config.yaml
d_model: 128
experts_per_token: 2
groups_per_token: 1
n_kv_head: 2
head_dim: 64
positions: "rope"
init_std_up: 0.0199
decay_fraction: 0.772
final_lr_fraction: 0.0
Below are experts of layer 9 (counted from 0) of a mixture-of-experts language model. Rows are named router (the router's row for the expert) and show model dimensions 0-127. Each number is 500 + 25 x the weight over its row's rms, rounded and kept within 0 to 999. Numbers have three digits each.
After each expert's rows: a language model's description of what the expert responds to. This comes from a sample of Wikipedia text that the model never trained on.

# expert 28
router:545488527466499502468468499522532493529507489483505498510513515519507545487526549542455535453506518472479484526479481483523486472535534509505465506528489541495493502493538496508504501558472458456478487484481482513445505525480480501500487459476504506539565476478480527509484523544485504521464487518469490529542481485507490472500544477474493472489527485491496460500482470518501528521506
It responds to: Short opening pieces of words after "the", "a" or "pro", such as f, fl in inflammatory, gen, circ, cont.

# expert 37
router:519484539474494489497484509520504528549449451506492526507490546525474578496530555526464503466504493499505484497487459466522539485508498465481498538525490509493517481511512481528513520520499497483476542422480494521486504546502476535516499465496484480535529508473482528508472497476487505485508508466470526524515520481527489491513552479515482497528523478478490467468537482513501517483496
It responds to: Single consonant letters inside split proper names and foreign words, such as Gert-r-ude, Middles-b-rough, Jast-r-zębski, plus month abbreviations.

# expert 60
router:516490545431490527471466481517505487510481500451508484521518512561543478489522550501465484472536509499505471495485499495505512489519516504465451512489496510496516499505494452482538504520480483486528482496509472520511465542505479484502522502498525481561559508489495502517517486467500493512514502495451512507502524466466511502469523462496492486514536520495542459456511438518513521550501
It responds to: Middle or final pieces of ordinary English words after short openings, such as ap in cheap, air in staircase, igh in neighborhood.

# expert 16
router:539517531464469535466464524519533503519486481473499510502512528532499523495552543522462512473495522464504469489460461478494509459531492472508496542527488531528524480515542469522521502530503482478479514453511511534480461549491456515528488484470506515522532468490459530533492495517467515520486482474480510538534513466500509476490528468496494493515526475472503478463484480506506533523487
It responds to: Line breaks, periods, dollar signs and spaces in wiki tables and after closing parentheses, plus "he" or verbs after a subject name.

# expert 44
router:531495523466484543488474530519519520523488457494488498513505540529527534488527530503455519470505521470508473493456482477514501452535497482494480529516469533516514503530532460518520510532509484502474502450516485541469472532514468485538493475451503513528525477490454527531489491515470515528483468476474515538526509472508494471475537475511495488511530479491465475467509464527514539529500
It responds to: Miscellaneous tokens like the, sentence-final periods, line breaks and word-initial capital pieces such as Sch, Sk, C in names and tables.

# expert 58
router:546498532454477518451427523557516495496478484488504492517490568537484500483506539544467489471505511499489473500486471483504511485495482502501456499517485516487547520514515484499519502534467498468462503496526508505454477529492481530488475478502526497547535482501481518503488502454469529508492501515488535511508503487540470467476542473488497499540505517501499488483473457561513521502515
It responds to: Middle or final word pieces such as we in tumbleweeds, pe in rope, dom in seldom, plus sentence-ending periods and commas.

# expert 24
router:536494489444461517480444546527502519480496477516524504519504518532485512507580490490460504458465517463521494518500492513510505480541504476505456554489494535502498522515496493539506518509473513508505488477514510501506448558502503498475527466451520504527499497477493526507482506519492523517522467499477493543503495444497494484486524492527477495497483481466498489441468483516483536542520
It responds to: Field and column labels in infoboxes and tables such as Length, Date, Votes, Genre, Top score, Winning time, followed by a colon.

# expert 41
router:538490541462497499485474514557539521513466454479525518513544508520501531513506522528440477488484511489511481532496493458504482506530493479493498547530451499491530500475496493509489512504458510470474489468496464518491458532511493496517459499474530509527538490508502530552480505530483519500503468511494489525517489485497529480487514430514473520537529478461471491470457509499495533464487
It responds to: Colons after infobox and list field names, such as Genre:, Years active:, Simplified Chinese:, plus list dashes and == heading marks.

# expert 11
router:525514521464443523525454532529501471516470477509502489497500508528506517498523498478503485490501486484504495488466498500509519452507483441495507582487488537509530484518558480524498493526518514498489511451534497511468477531468449515532479499453495482527525435521479539510499529470489535497502470480502503531519521492519531453506501503523491495486513505438485486484492511516517518529509
It responds to: Vowel-heavy pieces inside foreign or uncommon proper names, often after K, W or Sh, such as K-ier-an, Sch-ne-ider, W-ii.

# expert 46
router:554504511494486545488472520537505484519517493492469483497538537517525529476499552537496528467485503438490478475494477504475509450528502481496461520501515513501501517514514440519533529544525472503491514460527512512490472560502475495573493500470522487495503467509467497503495479490485497524488491476471524516529501468491461474484514484514498478518531528490475474456488452494488526507518
It responds to: Middle stem pieces of long words, especially "ater" in bilateral and equilateral, plus Leg, Lev, Part and Inter.

# expert 45
router:538486498485495515496465516553517508501487426508504513467514541512503560472511522490474470455507501479474497506471508484498497471519498457460477516520501542536527477542478480525544488526473508497448502454489506495511511548490462475492513475453510504542522498526496506524513505523450500514524494498456486520519498448499522485492527455533494511544521515482507479477518483502500518511483
It responds to: Table cell separators in sports and results tables, and v in Slavic surnames like Rajeev, Bulantsev, Vladimirovich; also defeated, qualified.

# expert 23
router:507523489465488514509457523502538493521463492489519504554548509534512558483521505524497512495482511493473442500473462432503475454536468494512482525508482531475491488501531469492508543525486506491506536471500449528471464548477481510534515519476504500507511488509484523537493484518497480542480474466502518520533534462521471485507500474482504504499516480485499475466490490499511523554529
It responds to: Inner pieces of longer words, such as epit-het, gen-et-ically, magn-et-ization, plus the word to and function words like by and that.

# expert 39
router:519506551467458523497472499528529479507485513475544472520502506510523514516506502506475502476503483505509478500505494471517525457533476490500461501493463506501531456483526441485548488501496490492466499475513471524498481512478492533493516500492532489519530486491484549510509506492506511543519490479440483527517509460508494468466509463564503476511525517495525445476506479574516530552491
It responds to: Word pieces after a first letter or prefix in English words, like ort in post-mortem, ore in More, ending, elling in compelling.

# expert 35
router:524494497464490518466486501515517492506511468460515494519511515526524493477506544504468533472498500478524486526474501489498487477521496506480483527527494539502494499526524452507509507517479461469456484506473506507475507505477486502547501507482545470506533458489477575513450541470491503530461502494445472509521526466541540505479522493522487503532537474440488480467512476525487534542504
It responds to: Ordinals and ranking adjectives after the or a, such as first, second, third, final, best known, largest, popular.